Experts of a small language model.
Experts: 48 experts in each of 12 layers, 32 SwiGLU neurons an expert, 8 picks a token, a softmax router, a shared expert of 128 neurons.
Training: 347M tokens, 5295 steps.
Below are experts of layer 9 (counted from 0) of a mixture-of-experts language model. Rows are named router (the router's row for the expert) and show model dimensions 128-255. Each number is 500 + 25 x the weight over its row's rms, rounded and kept within 0 to 999. Numbers have three digits each.
After each expert's rows: "mostly gets" lists some tokens that are sent to it at least half of the time. This comes from a sample of Wikipedia text that the model never trained on.

# expert 11
router:498483504492484497531481476564493502498494483498523496487493494489495488488529512542446487475513450499472495490491534502510483482504540490547537472484503530484447519503486490549510533534494475531436517522469510495496510474503485487482529456533502521548493507461533485498515514507534512459473524479515475481461534452467510515470530504496481520501543487493533526529437503489480524475486
mostly gets: "',", "*;", " [", "°", "From", "),"

# expert 21
router:491560485515472492472510485475493514477518515504524520500474458490492507477511534490491499492519499489481521512540474482504537515479518500496460536517477489483491546478527505508502541498446461494535473499494496518471499550451533511483492526459463467486491514534491530542467487553478485478478452465525506520487472465526509478519451464498468508514510519533482509496547524458513476518492
mostly gets: " death", " father", " life", " water", " politician", " power"

# expert 24
router:501541535531480511498490503480493499482512512492501502500451478491464496497494469509511452545467488503529479478493486524539471544500502475488505510470480514534552528468457488524493494476529508508514457528541504514484487543473472478492506515495482512468456498513503487478455516448464566514513533545527518534493484519461500491471504498446494466490515474508511498504492496478518540501505
mostly gets: " known", " became", " Succeeded", " Preceded", " worked", " Released"

# expert 23
router:464484478458459506508484529494533501520500460481472505501517516478498461476496475460520535495500512518465516563521473479480541488521472517525488528507480532512455519497478502496497503491536465502482493466492520473527501529540509465525513522515462489492506485494559557493522521511469504555488482511526478475504490510485486461516475521499510493485490508517505496479527504499471508498477
mostly gets: " He", "===", "====", "In", " However", "See"

# expert 36
router:498517505491451496503502535560487515509481492488475446516481531506493510489494493492514472503506511515541487521483544479497482532519513506553509469490510497479514501542510486500525510477492517506498503503494492517506507495534499518540484508507512519507549495519513518499552487523506482484522473488521499471483515532494520490475543428520497538485517521471480500547483526479545512493476
mostly gets: " began", "born", " came", " Died", "°N", " died"

# expert 27
router:471489457503478489505500499492485494490500459501484497539445532469474518496482491532451530497457522511506509491466489498508495474495568523517530517497497477520452459537467514513517470517497503524462521469509485491507515482536504458479509507510524531513502546468466465473512474484545470486472484484494537520496538481492537504500499529522485495514471497484527490528496513530528538527490
mostly gets: ",", "),", "',", "\",", " which", ".,"

# expert 1
router:441499479529475540515514504472458462511527529516525508507566523492498519540479515493508491521534462469539482521497531519464501534486503507468493509465499485485530521449509517474488459505530472492508486486564495505487523503469521528478538510488494431495493512506505515489495495513525477473478510486545502503510504487506473510521497484494459501506532467472497562503474521510501500512494
mostly gets: " Historic", "Personal", " medal", " Preceded", " sq", " Apps"

# expert 7
router:481511478506548459487466492465529467488501471464475512488481514491519518471505466524518518530500489496458496500466476513489535474525544479516487490520530491489441521474483547480499489484447468503505535510480478522511491507531525503469505524506531484525474515475530508526552506472440511539481457526462548457494476480538490489488487548482507492455526443489456491493518499499479460499483
mostly gets: "==", ".\n\n", "==\n", " ==\n", "===", "===\n"

# expert 32
router:475493507466532522476467472487481445540470489450546495497515523505482477482481539499526480501496465498461491463484536486463476513488516519487464500484520505516504530496516496461482543500521535492506496520512502487505512489484535492503509492469509485497439487466502491529479501483546499498489506459547482497517540479501551491482477524532524497547474469543512503518504505485454503505522
mostly gets: "The", " The", "==", " the", "====", ".\n\n"

# expert 25
router:457481481524521474513467460467505518493491529498508487500536518476496514469469495538483447497440528537513504468495494509471533485492473524500545492498478481472479457523512480482466463539530534458541522534501462506514541507520464456493500500506488487501514548462502505504503484490554482541480527560494529519499498477520535475504500494512530476515531512529467459487493530513500511509457
mostly gets: " and", " but", " not", " he", " would", " &"

# expert 20
router:531475499531502512507520483539483531472533544534490507502513529492501514539488504524495533516495482503538453465508485509493538494485443507463530490470517461495520490551530511497496502514502480504547470518513529513452511459481489522508479480463482476512531492539515464499470479528496481452486501472512506485541466439532505492475500497517469499497524529532493495488536543483477452465472
mostly gets: " him", " people", " them", " students", " it", " town"

# expert 12
router:525499535492475474507517496502505465514460543494508489524500476525499487480492484489512506509500538516497469484501521510468510540547503522472498524479505486492453544520512456519536452464472494487485542487501519486519483499500468477471461465528488501478506534496496479505497549469509493502519434516506493494529497511511466489508495512483518492507547526483508485490470503540496513459515
mostly gets: " when", " until", " where", " between", " during", " after"

# expert 4
router:462516486490484499480509535524473461548493498445514516469472455470511450532483522502481456475486493471509483468497537499472500524508480488512492474489505504530487452498512538541505478519505526504518516547481463530501481462505464479532504511514512511510514475536515470487520531518512523458532557559516481528499512450486535510479518479480501504537467507489508477527488516481507535523504
mostly gets: " =\n\n", " became", "He", " Nancy", "American", "This"

# expert 39
router:477509480473500545541493533525497505466442497497504509509530511465520479558480520506458510478533477539531467507515529550513483553523472500549515498514492507493506491481435529474525508519457508545482507513511533508523490516548518527518507518486504519461533515525475471509519465465490484487515498519502512508472529564471500497516537540553515515536509468520477498492505466512523436467538
mostly gets: " worked", " −", " went", " ft", " ·", " according"

# expert 28
router:506483492521508478540530506502481522454527482478483548510516489509496493488513526553459503508514521468538556501537485488467544439529499500537513504500520520530511489541529472479491498495453518501544481459488515494494531478478537515498466495514489547484472461529491507487520472497545536494523497473490498465537523509514516523501527495505476487458476530484477547482483536512520502485535
mostly gets: "°W", " year", " area", " century", " days", " day"

# expert 41
router:488495497513505526479452473472480463524530511476512479526516494539460489505492523477515507491502504510485518472517480495492519512454496531490481485529514473504523518509484468487456537469481508478517481475523527483497482497495491518472496506477473517495492478523527500559460535505492473475453532505565480517497476472475523486495434531542487505522497446497519504486499530504520497490496
mostly gets: " their", " its", " this", " the", "The", " This"

# expert 8
router:524487511495519502500451487496479489517453462497541495505524542550447506485494493476459488485483511472515478516500487528504506455473494516490478522523498457494538447526465476466477516497540526499524493450531523502505492507484506551556518499463490524490484475473506512565507500500483510524493539516526480497495476470470502514493511509533507480527513501482500512484458494521489506511501
mostly gets: "The", " the", " its", " their", " several", " The"

# expert 42
router:474507464503502482474482501507477491535501476496553527488498490508508483487542499506503521489501490494479477535475472520464487478504523499516531478498531509500488488470513509501478516537500539471432461545498474476532505477524471502449518463504499483539463521489495508486501527533460516506514509475423498496463468539490535470527498476522504524471524520473503522489455517464495483513521
mostly gets: "===", "==", "====", " =\n\n", " (", "==\n\n"

# expert 30
router:476502503505467532487552540535474520498543491525494500506464454496499496501529576536485521499495486525493502473493549528482471476532473476517491491500488545519538469506542463500524542444506496540483498522518485543495523437501530519505490478544507496517525461499534490447507464544481486531531516502480530500497503491503503533513511484525486498511534539513491524483521465488484493520480
mostly gets: " York", " University", " County", " London", " City", " California"

# expert 2
router:499478560508475455494513492519483486495537489497450452438525473517476492503485471498527488473493496488479448513504491493563486499481505483533489467462476526528521504496455504520520498448542508525519471507478505507512487530486452506491485554492470496504452478530527506464471494475458530511467509494499496530490497518450458496445494478456490506474506508501460515533466507529496511475519
mostly gets: " member", " politician", " sh", " MF", " j", " coach"

# expert 29
router:517487498509469493528486510477498502531489572547509493501510499484550469505475490494499516530507481537520524486508516533492510549543496502495501530504470485489453497497501514500507462533466467513526555502480529465513461537533486483514496449531515489500508542507482491526509529487533465512497480553441500479524478504509504473523504484473512535548542486501507466502461501487501509474528
mostly gets: " with", " from", " during", " between", " into", " for"

# expert 38
router:487477475474480509479493497504526509463547499505514502513510442467519517521548479498481549521501508518537510455516505465481528479494492504487502522471472464539486475506499524473443501481558480513527522461501509453498502481483503482522491515491508506467533519517550535502521451493478486484477536499465490522495517493530471505470518542455513475473442547510459454498511487499480498466516
mostly gets: " who", " would", " he", " she", " they", " has"

# expert 9
router:490569506479573531464548513498488549485484491524509547495513470496566522517480454516466491517490512474497515513534453505518515486472477460519515492507544516504513508465540473483529471502442480481543535495495492525484482509484517500498491514478496445490488473491479489502448524490428463498463520495512489503479476497489523496490521457471465514426480519478515535547522543533485466523454
mostly gets: "″N", "p", "ber", "che", "ec", "ch"

# expert 18
router:514487495514514496524503499498510446473485488516505521503495546542476523490560533517493440491526509462483509501493507497445498466499482507511493502499505515491512486534499456454476473488503493506510507502506499500501468532497515566506530516495531539481534487475475501509524462528488493575523552487500498491495510499455511504545485516534502527475531475465524544469501548470519511530502
mostly gets: " two", " three", " four", " five", " second", "19"

# expert 45
router:518508494502484481492557451523478531495512520479528494451480506481533532506518491520509480506462482459523484506505505485502496502487498500488480518451511488474517527511489443560492489498490485471474513484536539536468489474489473506474484502521477488522474468521524465513478472479510508472540514499465506462466530520518484513499532473527481483517506482508506511486538467548512503515528
mostly gets: "″N", "ius", " Preceded", "á", "í", "ú"

# expert 5
router:512515502489512524494524550515511515498511501524527499499471529508530518529540506464498467509490508433464524505504501503473432501463496453483473511527465463479506500458512518513499496517503532512495463505485523525506522482482481517512478526507512469515504489456483511550503501503458486521457523516468534506513497486516509471542477486491487507508474523491492510478531496540471457527505
mostly gets: "ec", "ic", "-C", "N", "-s", "-R"

# expert 13
router:555482521491539499490529479503521535532485479532496488508503519456498541499471478470504483527472567462487501477558486513509520511507485490496507486517525464513497464555534481482512479477467472516527524469502468505456499505492476518486454515496492481522498487510507473486481544475480501470524495494466474509522504521532458507475466551470481497535425484514533483531555436540511481498509
mostly gets: "z", "j", "k", "v", "h", "g"

# expert 43
router:516534517537475541478477473476482483481468556468524462493452497478510497523524482484514486531516494503517530500524495533496514485456482506479443526495451546510504546434514516521518512511476523440468466523544494469539506510484508522512528493523502531513480489514499485506491457493525468505520468515527498462448482501469531504511498470458481513521486448490443450473516518496506522515491
mostly gets: " new", " known", " more", " such", " based", " out"

# expert 17
router:539450502540574500467510513504537491481473487493479488559494527530496492505469508466486518508466471503442508527511462490524466503502464507479506488547534485496447499522494527494510522470509489478487537490512504517520514507469530588519511506471534493513458496478492539509505505518505547523485471490455483498444495492448492460522500479542484486450500547523495491526486497481463526515497
mostly gets: " many", " several", " MPC", " Los", "Al", " six"

# expert 14
router:488520446458488530512524518498464492480508556488504503508498431474514538519535546560489514474501460500553514541468534493470486521513491481490497490482514506505535518483519533480479474494526489511455548499501493521457527457501515511472503475491457514494517524524518522493499457493440482439519509431502516483519482477535491489498490492500496516509523505517470520477533464500494499488485
mostly gets: " America", " JPL", " Congress", " India", " Force", " Carolina"

# expert 35
router:533508485510551450498514516534509513485501586525464488496534488558488513491522497495500510492528541500517543519516492466532526475534501530495473488488507495497495520519514489536528506493489481538522494544466483480483518501493544559452464517499498502467495507512490462508488529524462493444474459480469476532523515467513518486475471558471518487505497510490472556487508492461497484512523
mostly gets: " years", " season", " year", " life", " episodes", " time"

# expert 47
router:466523473498529513502489506527462509513518469523505541504479484477483486516490480511524470473526520545454498521471499470497508493515517475518550475494540469517492481492467509522518526480471497503493476515516486534513494507488501455491471500537497507496509504493462498513509538505469526521515513532490447481510478468484506500467505501494549458444505497513510459479496540542509469518502
mostly gets: " was", " is", " were", " being", " became", " be"

# expert 44
router:506498487472490486505492515517509490532491516500491494463538538490514482477507512520526554516459492524464503493507531476460524496524501461532500474500474510475483513525496461472520476500490481497501529512480506492523488520514509530540540453496486488501522498489465530517488498554558505516515487528501485516515521504520515504490530495473544501524549484521472503492476509523500462480504
mostly gets: " during", " in", " on", " to", " through", " for"

# expert 46
router:545471478451496480520569475545466520515495466503514512476483501499549492516487488513477505498500485469480479501479511497539464468475484477487497491485520495495553520513533516545498533505504475474453528456522493538463504440493466501518528477502511524510529499524521471512500488503456475519517541510494527492475497480483474522521523493508478504481513529512504496534513468523491467513487
mostly gets: " Y", " Paul", "ov", " Ch", " Har", "ey"

# expert 34
router:482517488480543480519527525507492502529515516466493473541469476485479475482502526515518485454518524458505497444539488531481490540514530491529469463521506537461508521503499477493519505499535495537504479511503496493487481466463518510529486550478487514491450476525498446501519494532496491437521489489544535523530526480527523490516463520502503476497478459509455546517513532508454515507541
mostly gets: " University", " Award", " Canada", " California", " education", " music"

# expert 3
router:507539517518493524504544557498483502487510480479541549485506500520460504533494478505481496506511467491473544517478471545458460497505514480486539493518498474505519536502529514502533492547482497510526481488484471514482497458522483474465480496567469505495478437502545452472486485503516527500483486504526486423505508494529491499528502509477501524468510461511535562507468442469528475486511
mostly gets: "\".", ".\"", ").", " Street", " JPL", " Coordinates"

# expert 19
router:547468502513524491502538505507502513496490426493488455518491509531472512485482520456534538491514501531508475512507483458560494540498463544476481462536490498493534489549491506486497541481523525505484492520518491502514473495536483539518468491492510463479512515489459518455509521511464535512505529489500501532526523535495495531533490528527490482504457497518515501487520472471489488502469
mostly gets: " San", " Ar", " Le", " De", " Se", " Bar"

# expert 15
router:489488476513511452519495482514539491525519522540524491507498505557516531463477508491529489441542536505508535514481472507500523495515510536487509530488470520502527535455553505472469451504511487506518510485457478494474522539497475513490529508507507490497518487522485517486486525537515535477488488505496475496507496505491481494481482490478544459514485514470505520543512532482492487480543
mostly gets: " film", " album", " episodes", " game", " building", " released"